config.toml
n_head = 4
norm = "layernorm"
parallel_block = false
warmup_steps = 50
decay_fraction = 1.0
dataset = "wikipedia_en"
Below are experts of layer 4 (counted from 0) of a mixture-of-experts language model. Rows are named router (the router's row for the expert), up (a neuron's input weights, with its number), down (a neuron's output weights, with its number) and show model dimensions 128-191. Each number is 128 + 24 x the weight over its row's rms, rounded and kept within 0 to 255. Numbers have three digits each.
After each expert's rows: a language model's description of what the expert responds to. This comes from a sample of Wikipedia text that the model never trained on.

# expert 20
router:132155111113192167096113164127080144146151139138155148105114119092138179145131151109136152140112138115155170138214144135131089107109125148134112153148155130146131132117112140098094124145122155
up0:124146130134110164168136133123089152174141123119101154111128131145152125177143138119154047128138121105165106133119114114098098152165180119082108109120129129166155132097111136120118134125071095
down0:120146139146158113147153129167123135121124087137093123131114073103172108155119136192152134165141134119099135118118150164120116143149166121104148102138094142124146125124133128110118090108125177
up1:112150134135155148152147123169103106135140133121128114138123139137119142137125163116143172125097118156109121112153098112061133149103115132117120127138106090133144129118165098161114148112115111
down1:117108126157069115128127129177129114105159136114185114133070126136065107130120116103106139128117132136152065159149104117120155150181175111142137156105134093145060120118092140118112115146125143
up2:115155095121131159143121150087132168140110088124088150158121088112136176070150123108155155197105122103107136144143134130141118159148106098104109146161133126130139132153159149093101123107135172
down2:148081107110140143139125158133115149132125144124086158145088100115127084148147113115103099111134145145110190124115148126123080114113132080141135156113156154102159116107127129143146115150193118
up3:092159127104137150127081109136089133147122115116125140138082152126141112123070126110154134101111182117172162107119143130101142094123152110095138092120092159143206109132152135094123132098107133
down3:131159113068140130124120132112131167117111100146127110139132144113134105085127134129167112120102108162159143119118149130144086120127117145183123128099168143141145145181098140136118115126146108
It responds to: Prepositions and connectives

# expert 5
router:128177130121076140117112122119128123129162130160130157130102124118148108110121084152104143171124119123164121141093093104145124144145114136117141091159136077127122112118189109088141109091153142
up0:157166092139098119170133142134131133145093105154129144137133147093195100095098129126102117174133115108129100150163147132141120140145190134145131172134150169171153132131130119107115151143148171
down0:115125121159130120116119127141158122091119100169117164115104137147135116115106180140103145144168132137117146112095149147103129152171132123175099097102122087155142089143130099128172153123141160
up1:112154120124107141106134165136141134096143137109134141177097134109112143084093105107108160144119189105109198124149114132114116126147142133168140123116131109115122099145102113134158122109127107
down1:134137162119121084171158103114140105136098180143153127120153156107117162108122102067114155104139108149133104110129132068082130155126092113111085144161103128123167172125143135130151145159134146
up2:102132140124115118114099150107112101142108143144085154128124115141096104145158105153138120097119152096130131155108124108118150162135147108157110126125110097132123108077192112146108167104107142
down2:071104142118095149140118136066162094110205133139081100079131088126101130082111124167152131107121123107142165136126149120101090144177169098174114164105126128153118146108128119136097147116119138
up3:126141153149161076138107167091109101110138121124150112154153140151115115117131063174154115130141148124120131151132126135145100166129092091113126129113118116146138141181112178138106153080111126
down3:129149152124184072081145087106097097099166174144144135140141131137125114149147165157093104145133146171180110169106158115100127142150122113105154150182118109138151119158108150121113134122135178
It responds to: Infobox and list values

# expert 63
router:154178139156163081113139104148148149138126122136150152107132113128160184106104130134117113177104118114154110118160143087124126123097113134122155149152161161103126144117145152125090132115149110
up0:169141142121133071113118087090131117113143189123105186159138125093158136127110141116126111085089121136132116121116165083113112087086103141162101115134125097138086140128153127174153184094094136
down0:085079092131086129077145113119160131132159122111111157143141166098118166118142170099123128117129161161123128119108146153140124071130135131131146167162115120143133126113134100136112112156119116
up1:126081167089127155133098118124121149109141114111110107103141149146173147108128145155134113128115140100122119113092130136126158156119129112084101149116181108127113118147131120118116157146155134
down1:146114130092133126162125115124134171082118154116126115127163125091103101096123114099109171156121120095145119156151134068104106138155144120095170104140111153108118154136118107122164126134150127
up2:132146133111138111163165129147116084115164149123174122103102102114148107085074135125134175083156120166103120119112127128147128168113162153116136129136166133133124141114130144143129121127085165
down2:145165137104125157095112071096156134123115152075128144152110150138151136141079141083113097119141143112142101111103119072091113158109139125121099144119144145165112128113135113106120132134111128
up3:147088124147129145095120119115175166124126129104116133135120144134138170095179148136137138116102139114151092134144124083135078090098124189132143113141142136130126109172113140151153135132126161
down3:152100165161109153140115118117117115141123121099090112135103082151184137175144133103158074102138155085149127110101136132144143154126111128120127144182099126111142124166119126099171109098119145
It responds to: Biography dates and verbs

# expert 34
router:132149156116130119082167126148136085142136100177113134111120119089125080127136145133077109116141141141150133151083126124126113152154106136124121092127071077169137118094135137119132152135122192
up0:109176125174103151152092122118141098175095110124094146108148123113119123109116068175154079115101139119127129154152139099118127156180110138132094091096107137151169108168132117113152110118120117
down0:086147156147114105155132133107142096143166134108155154079150120135118127120145074136076117158124132142146092130135108113104122138092148156153151125161129140151160135092107145120148124150120148
up1:085144142071104111106141135174111153146088098124150188150134080116142165107117124147121148103146146117104106149087126090117146146137103138112106105109111144130107128128092112118095159166179115
down1:108097125109115154105104127106136183149138105150075102153094095151101146115103164131157164151128159114141140128128112137138141125117100158137166105117154103145147190143138126161133101104115154
up2:161117140118128112136130132166082130135083116111118129081147129083093120106167144129099174117145124116171080172171135121128132123115111154132087112138109128117085114088153065183141136155127164
down2:138103141101120138129117124120081118091159125099148087089121124160130130110135148120115120174121114142101120101114190145133120166145146148052167147120138120130108158131114155167097126110100119
up3:147142133123098130106113132152109155154122141154111097116157146187143093132179112147114156129130114135123102135147110139128177116096142163130120080126154118116132131128160100150162141112156159
down3:105086097116127116079108125114117128104119136135082120134137118170092144135124118149191119132079108149117158132182140102132146115127115143111148150182143126144081084120169136153145099112102135
It responds to: Central/Eastern European name pieces

# expert 61
router:155143138182158088133088080100129140085168096146135159120083142133136141079175141070089143133086109140108110126161135092167127124146115134146149156126166149125137151101106158143109113167138128
up0:142140138155126098128124077167101107129171083140103144146080141100102165119176132177129143133157158064155109077158116078119162112088169129142118160138099107124100111149170110149113146095129111
down0:100149111121092111110104079165107099137134123138139133189101091125116126147153123109146072150148150121133102144124146128118154138107152094188148130159128137123128117121187101102102142123105149
up1:136116143149153138116136112132129168106142122140123155121095121092173114134088187125098124142098129111117087098156140117131136156104101090170132143138097113158114139093130137133078144175137145
down1:133141179133107144136097187139142115112113166106123105128130150147146135125121147109125159130138162105120154082149128111162142098129168173109143131112152109131105116143134153149126149158126111
up2:169166110104139152091101116140153066076147158090130141096139125139099161107157115103149144133125126111131123104147134117144109105135064159118139160141129133115149122193070124167129127151106130
down2:139150111122164112145108142110139134102154131142133151125076127133137135137119123108115091164111093111129150120091108132144126089138127114123121130162152149179093148128130147130118172170100095
up3:093142145113107158130157118161146181123102112141135121102103114143117104073160066173143087141092108152159107140124110141172135126125148142125123157116164113162145122119091126146127118151079141
down3:129150105141141145128124162074098134133104160172160091154139159088150145125074141125138136124111128128137100134135140126210142114114097130118137096141102147103082083095118097129066115170127156
It responds to: Biographical life-event verbs

# expert 19
router:124171119131087168139169163141100099106151086085119142137143153149146167155144149161154172105139171159173138120141106122086101129118150149101092178123144127109145107116127145124118117093150154
up0:129143128133145174102113146118130143122121129103148078124120171132155120068150144125091124126111171122150139168121111117133085128143105142096179120136147103072109087118173127147173123138114101
down0:134128110135120146150125160112141134097155156133130163135146129171103149127138125120135128161104092151128122114143167076108138107139123121065163095110153131109140130157129116160119146154136114
up1:082102110079119125129125158114105112116130126122113102122125107146133119141153162130098084157112152101060120142120113135116118150152095132149130182084128164133145129115130108136131145116109131
down1:144137148103124118163155157101102127130120073131157112112141099158124139151139147133100078146130121159103105119160129112154104148134077148075111134125100097125145137118137138133147161147108105
up2:061149116132163159147110128081112107125110129152108088115118114140133135152120105129137138116150131116178137123176165125116111094117122107135068139118117109141097114118078051143150095120135115
down2:116127136131127103143134149097131181168111108110115178121098137135143117120164101105139083119179101154118156145128138131131113137138103111127116130138111143098185125145108124129106141111104138
up3:167159130137152109166153066081119117109158148107154178153118135141127126190130098137113134102135156140128118127096131097103123139125147147122149111140097140096097139120166101159123124077088086
down3:184116124118153100091139149111161112168123178146099112139108131173135141126117130192177152178103103126142159115110126143104090164146156099131097103159157112114138112102153133144181118130158115
It responds to: List dashes and prepositions

# expert 50
router:133122134092119136139100093162098154127130128138125116128131114126129115123137168179114109119150098124111157147125105126116112142151166127107073106120091120093113176125146115113125148154131088
up0:119092123130146168117114124169103129128114126185149123135116134139152159097129154110135147166119115113142130152102158109168148136123133131143145106119124169120125094097125166154141156120160073
down0:105123179128139136129093114119081179106114161151111083156118124111139118136108147103147107153109149114110104102126131116115173134145179157141107100156142162092132138120091135129123135124114104
up1:165168125150119142131135129076145129141115089111104144098158142126102103111156125170140115083152120086122112102141103143137089120091166118132076111118154111122085160156108124084113117117128143
down1:166101119133114134116082092113124139112157130132113157106151121115151087141117118162167141093108096154131130127117091125097124099162135157081137127133130105091136126118125120118107136139139153
up2:133129125118134125137117155150103138137115172147123131109149158179120125086119138144123148125132155109115141108120132142156106141152095152167137122115129140106139104145106161095136126118128129
down2:077125079151100126112137121158124121110130148139125098142123139085121123138143145119103131163109166106146139112114170158137147144130141101147101088118184140120171159108137105125176124136153099
up3:144121127141212162160170103143121145108121155141152131127159137118081156135141151115140135094092141087134188132113163125105121206146098140122089097100147151098134157131124153128151132145128116
down3:175126092129135082140105123125135172095129167140123132153122157137091118100119131134148136130132140122118126130167132086088130111142116179119132134139070132101160124129133121110160149148130134
It responds to: Foreign name pieces

# expert 57
router:124181117167117129113136128136097118163155120103158113134152139108118114163139126141180157076166156123102129122147143140106155053138176131152077143132148132118148074130105091117106142143131127
up0:139120152140123090141134119105107125093146184104140154100125093151143134156137098135144118104167115139135132105117111140062152155161108125141131112118076104150138144131140136121134120141112108
down0:177129138157137161143123112170102091120121107099109133108171116113131069138076123140154147105132101137139142124129053125103112095134192151146144142127118106142135132110141122109109110116151142
up1:164137094143134129114111117151100105108108133138087159066142095123139148108143168111125145139125116056117134157124153125110144162128158148139111165129107137114172087108158104134105123100134113
down1:109106151170126112126118136127152121119123084124113184124140160127150137135138158109142096144111118106131113167189110131100139135177126125138166149159158143184135142117159154109116144100174081
up2:133060126112116100166121105125120116140083086097138148127127173105119090148109102112126138087154142115126127125158117164161166133139111144152113096089109121146141137123131091121110092178114088
down2:142170150097131110114151102119143118103110157141142126152151104141167109081095043099148118103136136115125119125140113085114105111114113113146119087118103149126124136102101170141157063131188112
up3:143155164129109106124123181109120130117141167079102136092098155101123127179152155111144164159171135146113145103166109112134165127159141128141118117111161133169143067072110115145139124148099115
down3:100104142114121160149116105145100155131164114146143140164167092123137153090148117134097097111116120102123129125089152093126119134107106113105095144138118100121164172161093140130123146176143096
It responds to: Function words, clause verbs

# expert 12
router:132107137179077132098113135116126100158100142111142134117155115119126095111082074081115128125129140104167130121121101122103149135133152153122127110137100100093147130124159112142129088126154091
up0:109085167152106143131126107099176109156147123128141132112202122123159157137152109151136130142113129097150118107130139112131146098147096102138176123075150136136113129119169166135108102136134096
down0:132111089127152097127124107110099120159117143154057114090117104154102107134105113153069112137086094123125113123135146108088164097119111089135112102132132113158137122156159106138116178123113090
up1:136173112151128119083076165105098119114104093088126116198145156134099132142182141129117140092112093138089115096145093136150123136115132144126126134106121096156134149125123108144156121164126150
down1:119154137130134110097130112130111127149137161110116149137139109141103155163101113144146117147110138139130140133121135093126160128122106144114124089131080137130115142146113151150160159148139091
up2:138097164141110221134115132127127111164096072137117117138129138127169094121138126124107163162167146151115144142129140169174145129101179133175154118147137137106120136106136147150122110118130123
down2:178120114160149148127124125134141136155147113115090091129142117175101172096145106103129166150105139103109095127131134121123120107092137121141088147136199128141146147152123141159111144095149132
up3:125125163113116117195124111130117127134116124119093145142131144142149122118075104138171160119136097103105124113132155149113117131093127164127154097140135151125116126133126084129161124162098094
down3:142108103143118095141121082120123124165104141114138102142109129137140128137095148129123140122121138102149122139132148141145147092124106136155131136164126139120098177112135089131147141138111108
It responds to: Word-start fragments

# expert 10
router:141142149161121096123127140132067162127108165153121122129076109112128137117109163104134110162163070133148118189114139147135164130162109148113128108130117149117087157114139149099110108137152082
up0:146139106137124146122116122169149142124109140124128123099168097115160126135162108080156129114150131091148113145099109129105113142101114144137123126114160132114166163169100123121107171097130151
down0:126166124107115148118080141111194122105113143121118116085093118110128099136124085142146105140144144129112137102114136142165093142095135142166080136176144108140132156112101127095123158132151136
up1:105085158114102141156090141162127154124127137167112125136116119129111131106152100094100123101136137111135140108159149121122094167147170099087149133096114125189128114085118133117136144134117114
down1:099132163107119166128091105085083116133097137148134136133132108150147102123087144151148119134189137128108127100136134151110148138110188153153127132138169111143120141083156106065112106138118122
up2:105097115147121142148145121182112129141138147116136155138127162181125130110113128121137121129109115120118114123090135129181126080154154106082135162092120151122142105156101125138120099125095090
down2:120151162136132157108141132137160135127141159138116144076130145133108114160138125173115149131142116108144097109130120108172161057141102138100123142105073154118117104201097138108120096142156093
up3:145151132129140100141115120150160131122117073182133134109164096156126141146075144150159126084105062132129104141122119137150129125097115129162138131118115140118091148141128133136078163146117120
down3:154114131106189163157106130142140094138154156134165132119072109147130128138101129138120132126132092167147115125121152141096108127141131127113157116090114147133124118147140117140165127131156117
It responds to: Vowel pieces in foreign names

# expert 30
router:138138127102132129105163095126095130118127151105110076108084131128119093103096154187093084150102118086122152159109120103136114185096121146119124130110160128133137149116133142094117126091178171
up0:097101122100130100132157131128090081136139118137120120110124103184129145132126154128116112114149155117145100138139118109133112142141126155172126166083160121093136131097148130154151146109125147
down0:133121134174165182122094113118142088115125144117144148153136067142124170153126110151120122136121097103154126096123115096127124082164134101129130138134096127105168156119122147131164093131081149
up1:101127102141104117140105126137123136113131168144129144132109104150103126214139110156122138131154134130092123131132139122178146141107110110110097128117113118130100092125073097069145142137132132
down1:124187125144099101127166116147109143103149120123113154106165152129131113080142129066148156116145125179127097157076129134166108109096128173140159126113165118082123112135175138125141171105112146
up2:121145123112150144147119090170104139149094127111124094136124102161115136148055109118144151151121098147134091132137181104134131091108121155116112141123130139132110093145146161076141119160096153
down2:120142129152125121155060141110132111140123133144165169135148129124134138113091129130106075121140127159171093155132142146132066173101108130122136131149112110112121189119107152113107093153144166
up3:173139144112150124105124100125167119064118117142125150126136143163123094172182157131112119146133108092170134089128084148150109114128084117100118134156123130097138132122124150121154154147121127
down3:147143159117086122098115146123112109133155158100124157140120145087109128128126142071126078163117121140133131148107145128143136132132106155140171126133148107139158111096078136166147115098151141
It responds to: CJK and numerals

# expert 25
router:103156158152153135114128171098157129150162122108164166100129093124119139161135154139124122108139134141128131145209122136089091078122132123127086116163132163139100104097130137135110121145117132
up0:104136135153158125133128117095112112110148134138085157115101150096150127111128120155115152135154130139141152133159137169094138142114117123149128107116108131126106122123122144135112086119150141
down0:145110110147122116135133118100132168119116123140109134107128077151058138121103141117135108122128096143129140183134138098087117149134114114101111104136136111122140138118169113132147172137153114
up1:108136116138148121126107115086165157138107142130118135105152079142129087167109103126092114160129123166132157105147136121143141107102133136142133075124099153138135130130134142121140148137142071
down1:132120115104107156078164174124130129128108165142123105117138119116111118134105113113108162131124142108107110116127162110101152139092138125104173148108147087173109160105133093130139111122114160
up2:072084108111141143113110145136126165086144127186128135147105083139121132113130123145137102146136171115152099175140137188150101163125142104102107131107084102123154133123132110177148143158133130
down2:127153121154082131125136127086104114157156126142125114078147116163150111098101144148128171104097107117122124139131129130126118082121131147120139129105145122154144105144169138159124098109149123
up3:130135120118132165178158139137097113116154129096133122141064107121133099129166104133101094103153126118085114172121089152120142097109080138128120146135117180146113120152151122157140121177132170
down3:125159127100112160159090139110142105092097121122134124132126114127127120151123181163100152131123115126097124177161093107127125182165176156127141130100142093132125145098091071095115127142087145
It responds to: Prepositions before noun phrases

# expert 22
router:139068140108126133111132125094151115121114153124095111101112095136088119098121114151131133119081145134147127091070131135129118138146110167124121125148111154117180113130098133128094116138077158
up0:135146133140156134118163118127126131145132159137168138169122141151150182116110126133142123097132163121126114143113115134158110112112099159113127175097141130095144168099166128123139129086099108
down0:140139123173137120137077132114121187096151136134168130111093076128177136118148129121131120140130131127152109123123143167125084154147121184135117097143164087134154078155159168157118159150115173
up1:122132142108118165117108156092130102152128123147128075163100114150136137124107094135160100148124128147159138114107104121122112118173096151100137126125127102121120123142121118155109123164122117
down1:110118094100089151122125160110127109119090145138111152134115124118175145148119143131116159174080166137119103146152096100142114131104116118083126065102136130108168081150165159138110170121086139
up2:128157134133117162122117121091106118155140142123108144149121134102104115147153120141139109118089123131103135137111149095106141183106116104158115094115130142105128077147114113143135139165124116
down2:144122108112171077150147174120144120085155181148124125120107175121141152119100136107108122131096105156152076118103101118105116151141124158117140131136107120143125137147136101125153086117129137
up3:125171131110136136120149088140119135187103107147132128126165132142150152105097136118124129148125144131099137123122120114155090095188143132142142118113129088103120111161135119120123128108108084
down3:149148155169114113124117085140150160145110090149184095126121144124119166093094084160106115113142105155114147066163106126152088101110127147098122157136137132137113130143112070107135141125131147
It responds to: Mid-word English syllables

# expert 46
router:104120151094170110141126113112126151135153170146126118092134118122132083172127162131121124176132094126145108098111105102136155112151151161117131098150123109097105129110161135126160113126147066
up0:121166083086114158160168163130142114141131104170116117109100111152116156154135129154146094114188110099082144117121157114127136079144115172107123132101115114125140094116158073141113151114166153
down0:125154178109139146078158153093121106113140166125115105077123110080144112157126106099149128128103158133142113143085098161140094100130105156111155131138178105148132158106108132169082075181127119
up1:145156153094130057115146124127106132154125108115125162118172132135132096154126126100158107150105113083197148148140130157157109119097111153151159125162139147173093106108066137145131128146091139
down1:134148135109081112120118106145170108134114141091133119157080132109118156103117124192109121133120083138120142122130094117143165102153124152169138128138181096140175177096153133089139127108142117
up2:108086114109124089187116128104113132116168115141129136134148153124142151100101138104158129136098144096120128121124149140147159161114122130148160111127085130112113148132126131125107087156136103
down2:109160114108154114126142102094090131148170165094143141152147071108144145119107142139117091160111134147121120130141128122120158127114153091134132102123119152116122128113094120124110130148140146
up3:128118175136137123119164133155118125123119106119145130105126100115153103136130181090138156086115146143110122115152127159117114113093126111169113098125144140153161119140127102120132119098120069
down3:131135109130085152157131187139142129117200118179165127130136098139112059126120086095108146098157152108192129151184130166136122107151152104135127129158127104118089148094140122123101160150125132
It responds to: Foreign word-start syllables

# expert 44
router:162179137077117129127080114104128138075133139103140129112103071126144119114125142151109113097141124141151142148075097187125179155141097136122145110121140103090116120137162105154143115108176158
up0:146148130115124132137120126142124154137145101142172122129090109137142160162113133167130150137089123109117112083102102166130147147122140150155125133098144144108063121098089114150109119101154109
down0:085166109195121124143163160153131120108121093122124121127132137123141102109085113093112143124094088118144103155095100109122095128137137152119111116147103144105073099112111124158135199101146118
up1:131146151104124133128118099103110159163144091132154144154113134124103123112170158124102129125122106146114130131099127113122133148137110140121117117120121121118089134108125141114168187122161083
down1:150145144105117101115142115099136150112113081125149151098145104130138105095093102102101108142172091104112162136140146112129121152108140115133177138127120159085110119086157169144155118120151112
up2:124120114122061140120135154120111160127124114166142096115131078133111111159173128099134120120143111140134134127141146151114136120139117100162105129099079113101107143153143128142144099115138160
down2:147120134120081107138178140099120102134164141111130132108070115154090130095162116122138120136093162102149158112144156108133157143111154114132122160128128115124110169126173166142127108107094152
up3:123148100122103108113141107114105119133075112132170133118121138112081150101144140114129130103140143105103120131107133163136078140082095096112110119125149133145121134125145111078151216117136142
down3:144189132135121124099136102102108189164128130147119099074081097138153110119149146135157129132107116144133125124101113193140112160089155116124139174086139100127142163164176135179138139116173139
It responds to: Names and common words

# expert 41
router:133126097118115155094095105130110131069120136161173137147127109109145112114136157089093115125165114130172150140107122124180135162194062142130160089134133129131101111097138152122145132169148093
up0:094158104122074090088125089146132107098103115146146145176141077140105136114118146115087131141153160133128103109117112111143163132151147158090096132157071113171122147166138138110146133087133139
down0:089139131115100091131095155088128154166136124112119124151153187119148121105171152086094150122134133096086083152119147122097142115118129146116118157110147154093107125102154122122097122130151116
up1:121087138120095110181145141123097179142121143191117111118111128150140128134109153087085132107153170117110140123166157153136126082111127095120135113105103110114110129146185102103158080148157128
down1:115103138091120157079128166118107182048130117176100122114165150150100163179103116113156204160099129126102172136146158101076125161074121115152089126113133149151110140138135136162120137138139160
up2:129140151133112122118111113121135093112135160120070085122150168110111109133067185146134161116147129128123145094120160128138142105149108110139068110134136177124108132127103155159066110151100140
down2:134177126151141132145206142110124097117139137132170150161141125101130080157150099166073111179153106113131131117161108110138072114126147109147162151139130182125140151173112178156136182098118145
up3:142140123089142124133142165153144158145134123134162140125144136110084121106147095098151130105162113172131142135135130116126094122116132111109123117105143096150093131111096114109117101116130134
down3:141127127180126137101129115110114140102103135098107076146114137095113152131145139145148179147156097107126134102114119139124147128146180147161161124131104087101140088065105158097109162087124127
It responds to: Mid-word syllables

# expert 32
router:133118150141145132133151118120125133093126116126095106143126145131121129102119103165122120144110148103177135143105145122139158160104170146107168132137165178142149114047195142116109111102142129
up0:101094112125117117129152149133137110126149131101140161152117198152118148123157142120125115164096091100151176174163141118122162159150150127120120140135128147125120116101111138118196111135149112
down0:123091085134095124144077096151146102172133167084137144151137097166098139146134125099153059132086184089126129128152150132125111109166127124072108077137151159112171150115145114157182114087120150
up1:082146140130160136126123130124075145116095090142130165132169135116103130091102117142089139109119185075136176128141153113156098141127105138159149137110147095089102126100103143114105153113116110
down1:128148110069078132129134122141087146150127147115118138142132138135089148096121117088114120138125166127110120166076150089111109154063092153140112102117181075129153132170100135136112159156162146
up2:109103173138145136094145118121135114108107129124130132135153159174134118110088126166122142131150110121106142098130143093103150116149169162130141146127157106158136105115106117111125124149111124
down2:099105082139138145107131110125128103161100098168148116123172110138109160121116118133147149134110125110106166107151112127141160127154125118125109117099138135093137135116111142138165138134139120
up3:114095121086168122114168141133126159117084114130123141121136133104160148122144065136140135128115114082166130097130150198161147122167131157103112078117150129115094129129142158099150104150122156
down3:175146109130149136105110116116175148119134127182133110113147110128101157110137067153149147107160091130107123096148142150120116103131129126107086154126108148115146122143115133116149144102115157
It responds to: Buildings and architecture

# expert 49
router:153168078147110144121120079108105098086116107145137150130168098136122075068132179089143139111121173117132155154063100094160145132099072134145129132127138088115121117112136145105096133135148120
up0:144122149122095098118147082077147119136126100157107152108162168135121105101103136082148139098111147127148142121124155136122112138077130130203094115136121093144160139151097140162144117116168166
down0:125141137145117155100121110093151135100152143084111139112127166101120140118091122112106118077134135145161196142105101111109127150127131099138112142113122141116140080102117145128185098157158123
up1:119139152150158094158110137124085120148077089111116127144174116133122098106125110087135128089136094114120153128122150138141149071120129088134139120127161105093166097097095106135133112146115093
down1:137136090155129096147113149125092113155119147131116084134164118143133111129141149101157114121133082142126169149122143146127142082124081167159124105108104125124169139183168137111136134165127093
up2:118148073167230163123157130108175137144136106128143111145132122133111093138135108108186180108135143146174133152173133119170096121099144166127085138110109152094128177129100156144090138135126159
down2:147119097138096168095153130100098096117111153162145121109110162127118117138172082119122103149129120083129105191139138163171174141160160107108143147100150110149089123127119115155146150093163098
up3:166132127119098151186114145104084162120080124102118122142148157116123135086111150097158101145126146128126140140196130158160126121143176136122112156113107138078132115120121109144128156136121116
down3:175143139130097133094155158115125155146103124130135151131136153080103107090129121109138152127076136104152114169139127142140078108115147155152149136175138124151123134105128139148145107147141115
It responds to: Quantifiers in species descriptions

# expert 36
router:133162144149102109120145109117118118088126110094148125109170146118100097111156160114124093149142099126133162138131096134144155119168151143118129113148107136093156100139118104180125100096113100
up0:159141130104130150107122143137183101125160083155157146104100141134138158116118120130120131154150136091098116110153130123107128116145154147141141140136116102116152129176138090129174153124155097
down0:124133138152099121159165145112147096120120121092127105124172146132167150119130170115125086133168119185108085137114135083142099134106145177103131181161117110107130128169155138143136162142130173
up1:144139134155171124166105100139155155140150120152140108116148098092122154133134131131096124139119138114144181141154122138116144096148123130201117123106138137122094137183124107106121093075120086
down1:117149119126139139157153108134109133063113118096143162117085098112159129116175133119091151160122127116105120103124089148107129117137148121164130113133112136128089095160090105139062091116129157
up2:129160114127096135190142118147136132138114131121127144179140148116127151121131121116125136106130110139144137089104144138133089131172110118121135134145099108066107144121147090125140110082147092
down2:147121081117063138116093142171119118097122101121102109134080129116132117159137106086136123157112104149134189096131138127161113162134105167134156112133096087113095140157112120129137132125138117
up3:125184135104132123149107125095142138136135108087137148099107094153117109093164157133056133153125107125145123124129168170110148162113124129129111107124145125146118101168118123129148102109122139
down3:155101181076162134131105162069095129137167145141073124163153146146151157145109147151137079149136091144087135103122179085115086119156107155134136116100103073145140127130154135152153133141134082
It responds to: Comparative and descriptive words

# expert 11
router:138129114119089126105086099095086174109127149146104107115090138123153145087133101150106107155132156134136123131095118049171139151128112145115159094125137093164106089144183115144132116125170139
up0:118111121118106110079123158090110125111135142143137121118160166145123108140126116122150125109140163170114112103117145152147150134132166127125144130127121131110091127145116142139127143133079118
down0:165132150128118126133128173097098147118159137140131088135163128119124095164144131160129130158160075092096123103144135119132097138148165153159127161127125136123143137155122146154138137137080078
up1:128126119101110105089128125144139068145128136137073157104129109128069158130132124130101157158157116131140156149100110123135130137112135095178127129100098158122165106125129098125100136153171120
down1:137140156137118129132147134101163112182128091129160156157142146143187182128142096123156156134098102145102156131136154109135097103103146089124096114116132121154130112147184137108088112099147137
up2:154161148170144106124129101148128139138110139134128161120093162170142157120125152128118152090119134147126135108134135127134123119140121120100169101127112117125117079118152174147128144124149168
down2:118124152087102103115146123134112070120112105170153119136113144094102134125140144126127128102155131172182114087065160113118150106138105119112118103151153091143133117170106146118156150143136124
up3:156139170120127137138125105145098113142095113142128152094160122141117148111080127148133122131069158161147130120121106123113139137114181158133122116161144094132119144143117156157135117119118122
down3:116132150084115134112115154128124174143130089137113106112157126135099137146069135112155168145155125089089157107130171136110184128124109137124085156173135107142065141109098136111175142132117159
It responds to: Proper name fragments

# expert 26
router:115107129141098147110117127142086152126135141135127131160134087110168122145140132166120106143138098119145140087121118071100100174067131137097145138125095179128157151114132146102118104140168153
up0:132136108143117130156060063126151154118080119171136180102164138162180152122132104122116138111157126104111149144127107123168140125135123167117173119117116112104087158123122077136120075123149134
down0:155160132157130113149114108156119138174123131101082140112129118152161118130114178127146117134109124111126158182124097154118129113140114114113106116148129144146163155096063165106153125119145124
up1:135154153128129164091148151142100113083147138170155162175157112129066153171140098099128125126171109149096113118142113123136141109130107121134083142100072107163173116166105103128144114138116106
down1:143141143122130135121107095128101128112113130123120117127127157111140100122174118102093127138146119157126143151143129080132149106145103134149149100116145105168124091146168103148114096105134121
up2:162147129151126103138089133146109094150146134170132145164135127143118163145121142118100124134113126111113105136113126144110129141111143135093165118148120132156131132116128071103159107113123161
down2:110118162109103147149178116135105164105109151121119106132175157107144131194121121130132112081117098104168134115114145157139133151173130153134166123155139136136110138113147091139113155122143147
up3:134138149080120138086156132152124176183055132120128118130125132129117122171116107111144152110171091112085186137114141159166091103096103114116161124127132124159104179134116135070161097149127147
down3:145158143167143149167149090129150150132084135100113109100158173106124132140104118146108151098146127127117080132112124134110113145162109157142105138125143134094170118141084161151125091115175132
It responds to: Military terms and fragments